{
  "norm_place": "pre",
  "parallel_block": false,
  "init_std_o": 0.0,
  "beta1": 0.95
}
Below are experts of layer 3 (counted from 0) of a mixture-of-experts language model. Rows are named router (the router's row for the expert), gate (a neuron's input weights, with its number), up (a neuron's input weights, with its number), down (a neuron's output weights, with its number) and show model dimensions 0-255. Each number is 500 + 25 x the weight over its row's rms, rounded and kept within 0 to 999. Numbers have three digits each.
After each expert's rows: a language model's description of what the expert responds to. This comes from a sample of Wikipedia text that the model never trained on.

# expert 41
router:518470499542473522527488494532446497452517487489494504480473488501463531511495504519478530460492481518507487493524517529511491499473499508515517487501507522543497530481511483494501491529461496417493458490464504473520483509501481487492457489503513525538522500495495510502566529483498514487532519484463533534540534501496493451502503464527528518499533546497483497483535471523456477559533511518484503475532485536491478507514525513503483521507454504497546525483489502452493544499514528482510483541501530455525522456464485547528539539453524507466535532547494484472468521481511468519474564532472549500543491541501521538503494467471498491483490535505502492481501480520512483506531527473523463512473477478502494527505494474483499487498487475474469481487504492537526482510470508
gate2:484480479530520469493496527482517501527502559521465485468524514455495508513480514541519509502510460493517481494542465487528553460527528502524510504519515476485459506475526506491447500487534481513526534481482505517436540496508496480475485503490542526523522503471511472468502489547494494463490455504508517551494545498470541529529488483489562475516482503525506521525490482542480533531470507503521471497455495514485444476467505507507495509523519523473538504520476486479501486466507559483509534492484494515504503488517523469495455537518498498546493497490501508475520485505505500531468496521491466489494471496492526508542487509502507514522476511520543460492526475481499472588492518519480538511495515481461452486484529448516517558526498492503507500529443495538511502506530487
up2:551533501491489506446484508507497512559518466501472513484451474447481476489525504520494512525517524519501546475476553484476456550494476466453543488523468530479510509564535480524461546507482494469480528536497499468498482480502501519486474475494502483495484524510484473496442517497513476523508503513483503503478490501516467490531506475518445480461459506542509523519481506498472520510555475535467514518526494498508528536528519527513528497501474516551495503499514484532519493526473472510512527505473510496449507493492493526484494509525520474470493517492535543536484483510454507510524503461519500474454485469472499493464492494500497525510497516504531514524524508520586458486504473489532471486502463526514492521488467500477486495516535430498532490504487524469531502481500500
down2:484515485513484500529497546482489459489472479514485529494513562467485520484528504464529502535499534468486492513462473489474500482514485499520486504554536453519536470539491513495519521476512487506503518502516513504489513504530484456491479547474497473510469494486468481512467461441487477509526530482460493525468459549451435497481521531471526498491502498530479490522479439489508489495485476505504491520531473509512521520530485500513524531520505468484526487511518471500526512528533469549516458477536468480470523498505533468549498475507482519507547505568485471491480495514500515465515506494515487469498481475499468504512537481521487501489502481470519520466494466503505467490535513510516449491501499426495490502464515550490520498520488497470455506435512459518483513469480481
It responds to: Pieces after P, prepositions. Syllables right after an initial P, such as p-ot-ential, P-am, p-an-el, plus short prepositions and phrases like In, At, To, point of.

# expert 8
router:527496537547483533517487488533476476462473467465486536465479463508492537533516494514477527481524507542513496476524490499517470527472549507507513477498474518529473521502545462496492495535485493464470496536443503452521498478512483488511482497501519520535503492477483508505494524485501531483522560452468532536507497505509486460480494471525535528518495525519499492490505463510465475548548491542474447498531486525497491537540529506499486541502473536507525492482485516465509499511501493487521471549496508492515527472474486519512510514478535459463489526542535506470476534484483509519481515529517552492542496531483518529514469478499496473499496530518522504485482465527514467495501534472510449511459468474510505548515523469481458484474460478475474492509518512507510454520469541
gate2:512480520492537473481493519476520513488499543473484475486533504446519486489511498514545481489487509513508516503505486471500527512496458515512501546492502504530515550568492520509528483483482511530533483472496545537427520514506498485444498496498514479539481494508508477479521509453555455485475480533487468485528501507512506447511510490514536496488511456500502483526482505487479502519511501483506457491516493477463499459492504550492524504446516532498530484532513518489535515490551492517495527463475541482506517500491514472494505473506533476543524475532489488484564535533461459495539510488504467515509526493503507507555512535522490507468460537515495536507505520519490507556519543480515522476533502475469460507470502487497500537511500490480545539486525505517476476432513476
up2:469489452483471503488475480503474537511528515496459456503484488513464497516531518493501460521550535496510535468488554477504523493484501507465557508443482496476471549528519511496509529483487490506479525486512505497476520519535496513522484500469519463502481538486496481473419524497465497516451473506513472520520547508459473501494512497481472492496498534504520469468481485497512476518532504517489467468507451492515496488490539488523468497538437507488493487495522499518533500494510487496459487511536505487466441493463509487508474532542501525533490460499535551545514477484527498535523493509499525475490525552473512518504501504484487489487544521474535524534467515468540477494491503538498519468497507514513478532518470477525506483529506498538581509492485469502527478497500529
down2:521496448486497519493481494486503503518507486534525523490481554483454542485522531480561461521479520466514508485507517492464550492495524461483512480540533445503517504509516487492503506467457485516469497474514509530502500503477438477452481494445486487499489489524481474457522486484530474522535486509517487486482496508497521467506495468510487487461496529466506481529500493506502453465489529540507479509482511490479496526474501517478480446459518473499511543506465470485505495471511552546494494488502510476490461479521493463502518481530506552566511490513515481473517488508496470486519519509514508472513494429507501532515504504496493525469473491478480488531493495494471540503510487469497450486509490492480521487497552551463536518469493453496438484456533509463494516518457475
It responds to: Mid-word fragments, table pipes. Word-internal pieces like le, if, ly, ver inside words such as rekindle, secondly, vertebrae, plus closing pipes in sports and music tables.

# expert 36
router:524513521508514528493481490516444484475517482486481513472489483499496537528511543475442503461508460527503520487511509531519483531478526532522516480502497510544517528478549480488461489486493490475466503496462541478518493532504482489501482478517478520528494523499486511497521511499490518486506540441454498543518518490495506480487514472518517500527512527491475496483521456513457463537547486513472449471516547519500456554530503507511468537503475532512528519469474513460539521508533486498484488524493531478499500466476484545489518521474521467477496568517541477445480528454538483526476524529469512486558493526491507526485484465493497487513474527507520485490450497525503473522504512465570453495462494496520511527496530490488493503485491485481514463495513508502513463503472537
gate2:479476485503497497449496504479450484489495532493457473483495513480473457503465466501519529486539468479492458488512472452476517479542501478480485482536509485491486529521465468493503531496522495458548545483474536562498528552525523476475505515498526516487519468486486487482531486470481517524469495486507491524492500516496508506528507445480533460480483539512516518527477499507519489542469534499526500524509521511478478499472504513509554517498509496518491513537489485446486477508488500510496515505487540516548552475542503483511526440485483549514535493492484519461536522497483467520502527479490543505478524475494536474551512490535498525476443509475511536472547505443501471523510512473501545528482510477525490515530479502534521539519518489518485488437476502506509507505508495
up2:524468530489456522508463477498503514527516510543469492509509457481489485496551474495494511496520490516489544473512505497520486545473474470429501473448465489482504530547496511454476511471481520493502517468506509447488478517504503513517495471539519478486506525482482508472450487555491479499465499518509446495528514545479475497507529510496508494521467509525471517519509501504473470565502505534519473462512505472488530536524547510526478464489476517493497500449484486490493481521521506506478552533489503495456469531470487500512488512512479517528476450488543531551481485510490469521518481519480461478498503519485483508520481484452467514508515496464519485501494483484565459510484476466538533521538489559513474472511541511524473525503508500517534467461517496511524477508501501
down2:513501479506491509527477500524501508475488460512520461473535534490514530474476528484540528527486511486481528488510511487479540509493523509491498472523522478500507497495537445499521523472495485507509541529518488551508489482485470524516498513424508503525516488527512482521502469514514479502527505460463477525480454515518550497505497474513486533475502516508533468494542494485521484514492470519467509536527491490458464484544491470512489458458521474503492513519542474539487513504512552497527490495535491464481494465500524462538523552545486510528543515504511491490464524524501508466516553474487469489462476503469457562511499495499469494517469484450497460506506510476468503474531443505468496511514458433504485480467506532503525496490477457477456500474536478531501527514510495
It responds to: B-word continuations. Word pieces after an initial b or other consonant start, such as b-other, b-orrow, B-lad, plus pronouns she, he, we.

# expert 23
router:501494519526483529523490475532457452496505494476511533466493481502487536544501509493464495483488494536503498488529494480505493500440509500517547484476494505555478501506524462489488495528459483480473486535465501467518537516533478508509475494498522540530509508493494500497520527504483518484514511461468538555561530492501532488465502479541514529546497537502508499455505470514473473547565495512473492483512511540500484534527518508495484542494468527474507488445456522455502530516549511492534485560520488459526500480487489541502530536493516481476476506531551504471468526473504482515486543551469561518529479545483507519518483485489475503514474546505520503507468475517508488497492514471489458511483486501522524529518515501482475480489477481469489511509512521498517473496460512
gate1:491500471500518478472497508533469475512503503502540473516514508521512483480526503536507468544531485536483473477492523451488456521459504482484477494488533492488475489461500553492518539485497508465517508451470470517492481543539478530463501502444504474492496505489519491508486477485463512533516471531522489505512471508485551514504516533532504483497542532513556465517465500487529502496537496479516515536461458482495488472536489526534516511530455494476473486470520500567542511527502518544515459526495515478532483479536449452500501473492484525492495509492475514535550533494495507512503500490462452530489450501511491474525538524490478464525514486522480488507485508499468458490483491491482510510518457449501479474527491501500523495490477504545480521517501478494507515481525584
up1:488483501499436491491550505521526492486536517477461525498523507527539508525465486464541495469530497491524518461472498505494555464565504525493532516475481505480493531526524501471431498568521513479487467532528501475463549485504554515511491496491473485498494496477484470509514523496534496483491521480473567454465515478505516493516484466520499494491551463523512498487490527503516531462498484508469506489528479515516568475465491506493490455495478503516522461493476480507461528533538516503503502492477472540478511541486500491506480516483540474538494488508500523452519515508509492461523527512548525473467547486462537478491505478476553543502505491510481506490501537513510542483504529533481506510481546495508501515512515500510474478501486464465498514494514509499486492496492451
down1:468521519491518517529486530482471528490506518506528505510543525495474485505502483475470531492541477462472553532449509516496504490481453512532491505520494484540534476492457513505560549495505545510501495504457513516509508492504497477512529466524528512495496524461538514483498482498522557460516527510528456503491509522499522503523465484474509489486491545499519517510423497495538508511509528530513484519464498508485464472526503531499450497548490425458505467492484488491526465475490509477531496500505488437452526482505503477502503478484531548508496452495473504464515472491466514512499517512533482483491511520523458500518511493506510537471516508471584508487467511525487501529523476516512487512489503459445511474486500511511480487535511496523494505477483519513522487433512492
It responds to: Word pieces, French text. Mid-word pieces after a capital or short prefix, often in French or foreign names, such as L-é-gal, W-est, Smuč-ar, and phrases like In the.

# expert 21
router:528491495526476537548472488525473471484488481490503518468458475482481548539505471496471510469491477535506495511527514508513510495474536540497517490483494500514503517504555477481479476524472487420481477487491508452532496471521499470489471496491517538525507505497507526482529546485490516487506528474475551533538516502501542457473501470523517555519524523486465493476498477495464474545546526515479473474516515529507489498514526519503469511502443495483522493476497526460515517478527525491510483560502509447500510484464505520516542542471534505463494529522516507462463518481545476517504528520463540513516484542525515551503476452475497494511483550523514499513499467532520474478516523470496466501450469495528497529503489512504483487485485472465482493500505511536530489505471524
gate1:503470520477491471471476501497452477482497510489513505560494500467503546485508529524538502549523522492488484472501501497499525487475487470477491479478491492513494501460480482484498503442458487468543523478491527469513507511482500517502498519458525483525511497490545516496478475536475504511540515512504462516475488470469494511535497436511481469536546493456503509502511521451498500492547523519557567496510469471516499473556502482540503531527470481493497521453492496491509532542487533496495519487480546481498517487467482492512503478504489503485426490438472512480517510515496509483482482526461481526515514476535487509529532499473511501495492512528489474499548513433485482548472524482501529488537447538518467521514480484503501513512446506519502490520483456499506503503477542
up1:452477464440480498539489474490544497505511510517517532457509488504507489529475501461451493455488496501516507534501510480498504493534521509524515499485537505497528514503503515527501523513517520513512521474517497533501525494536512503491475509496490539523425507500452496475503486477493536507496529484475506499481492526529537488485528566499447537503501507475500486465519512491538501474495475504474514486495543496487524475476507507477506453474498475538512468477518538550458541510530472504537463501478451559492472534464533514468491479503534489521522488546538488519483479450505489506472504501468492480488494488481510502493472478517505493520481491497510502514494479525489502459529456507480450491454509484483509471479537547520513473497589465469494542511519486483460525472524495
down1:479488524465534543480536537445512475545438504433478555523464512509525520555493510519491476500510495487471484501516542479527522514480509511512451494489517465471447479518481497488535494497508519489505479492480497510491523530487474519526510490517504478466511524488508449466488508494530450460517463529471475510513480485491495500513481523510493482494464493526508548519510480477475506492534554488502519496527475525474467480514510547530503504487478456526492482469538490516547495490480509547520525498444506461486528471529520508491500512479448486478477480497472491464498466503496519491473494477569466513470490534509481494504488490533511506509532456482503505510488514491514552487517442480511476486482500475480510500510489479487476510489497458507567508471496517514556472473503498
It responds to: Name-initial syllables. Short opening letters or syllables of words, often foreign names or words inside parentheses, such as o, Ch, La, To, T in Tuscaloosa.

# expert 1
router:524506485542463522503472467529436463487488463513510506466476462538467548551504522497468489465490495538528503485536491529501482492488522518505556471500509500532519499477500483493455482526487506476479478514457492479510494480493481495477480497499482528496535499489500520507554533511495524499520520459482519532549501508501529472478493473527507526528539532479454489477552461471484486544525552509452483488500527548533429529494532511500441516521482521528493469458458502500495492482517521504484473552497512470514488470485494523520545494490528516479512535514517459474476527497528500504490530523475521511528461522486531542493478468492484546499501531519535500496482498509479491487532489465525488492473467514536477527507537480482498474500486481472503485499519521538516475506487515
gate1:492490481487514537500439536501500496485510467502534527495491496520498527473548501501517479514504545502494495453542508499532488471491458524453497504476518508495471511445448509520498519462520497485542521521509522525480504472465464465501491518474498489521502488469534464465508528496497536511502478523500478482521507509481503515528531458508459495505579509516482493495511515485501477484510547502493586474478460478496469454538499526492503465507532476493507485455436470501526521514522475491483487488461528499485473524500495471496497456506473520466469486471492482533518518485483514468471524474471483520502501530511486503478525537545493478513512502453476531514512476495495490539499484505462509497500457469539467522508489488533468475450470498522481527540503486510490524505494574
up1:466471491502449504501536496499530501502535496518500517530492497492519478531450505492479533476489544511508490521462508505483517493581525543517518513452472500517562539531548496513489594529489511489550493493522490507487524531537515516499507524484464523520490506538473483488507517434497487495515506486493522471473507521556513493524520508505487505461501480460506490518475517477529486451530443497507508510519527482502546500463514522499502479513522529546506478517518508513514526539465523500505456485532488536509558533492483499530519513502502471485510505537520505495501514490501481524512512485506489505483467487443516465503515470512503477472495501521514486499487492515512507446511521511435494472472491519486524520499520540511549529548507457456490512507455518488477506482517488
down1:536515503466512522488474519469494495520483531509512516553468472503494516517477532522453437496522477491495509487512566503521488533470477486517449495469481495475483476476483488492514518483504517493485527474428531553504479525495510479515501481485547488486482538495508509509535507525494556527476516494491506519495473463527491494505464517553505463447499491531505501480518474499492475483494558472483474492521495516498509482475512522451486514547486467493487542483508475512526479475523506522479506493507478498513487468511505490471537522470520553511523427506461511453487483520537501516459515486546522547479490539510487473515483464509485535508540506505547498543504501506486548497519481476489499518502512498519483532518524510533482520516507553530546500488521563516532501492479504
It responds to: Capitalized name beginnings. First capitalized piece of proper names and titles, often in lists or tables, such as New, Men(ier), Car(ina), Comm; also C++.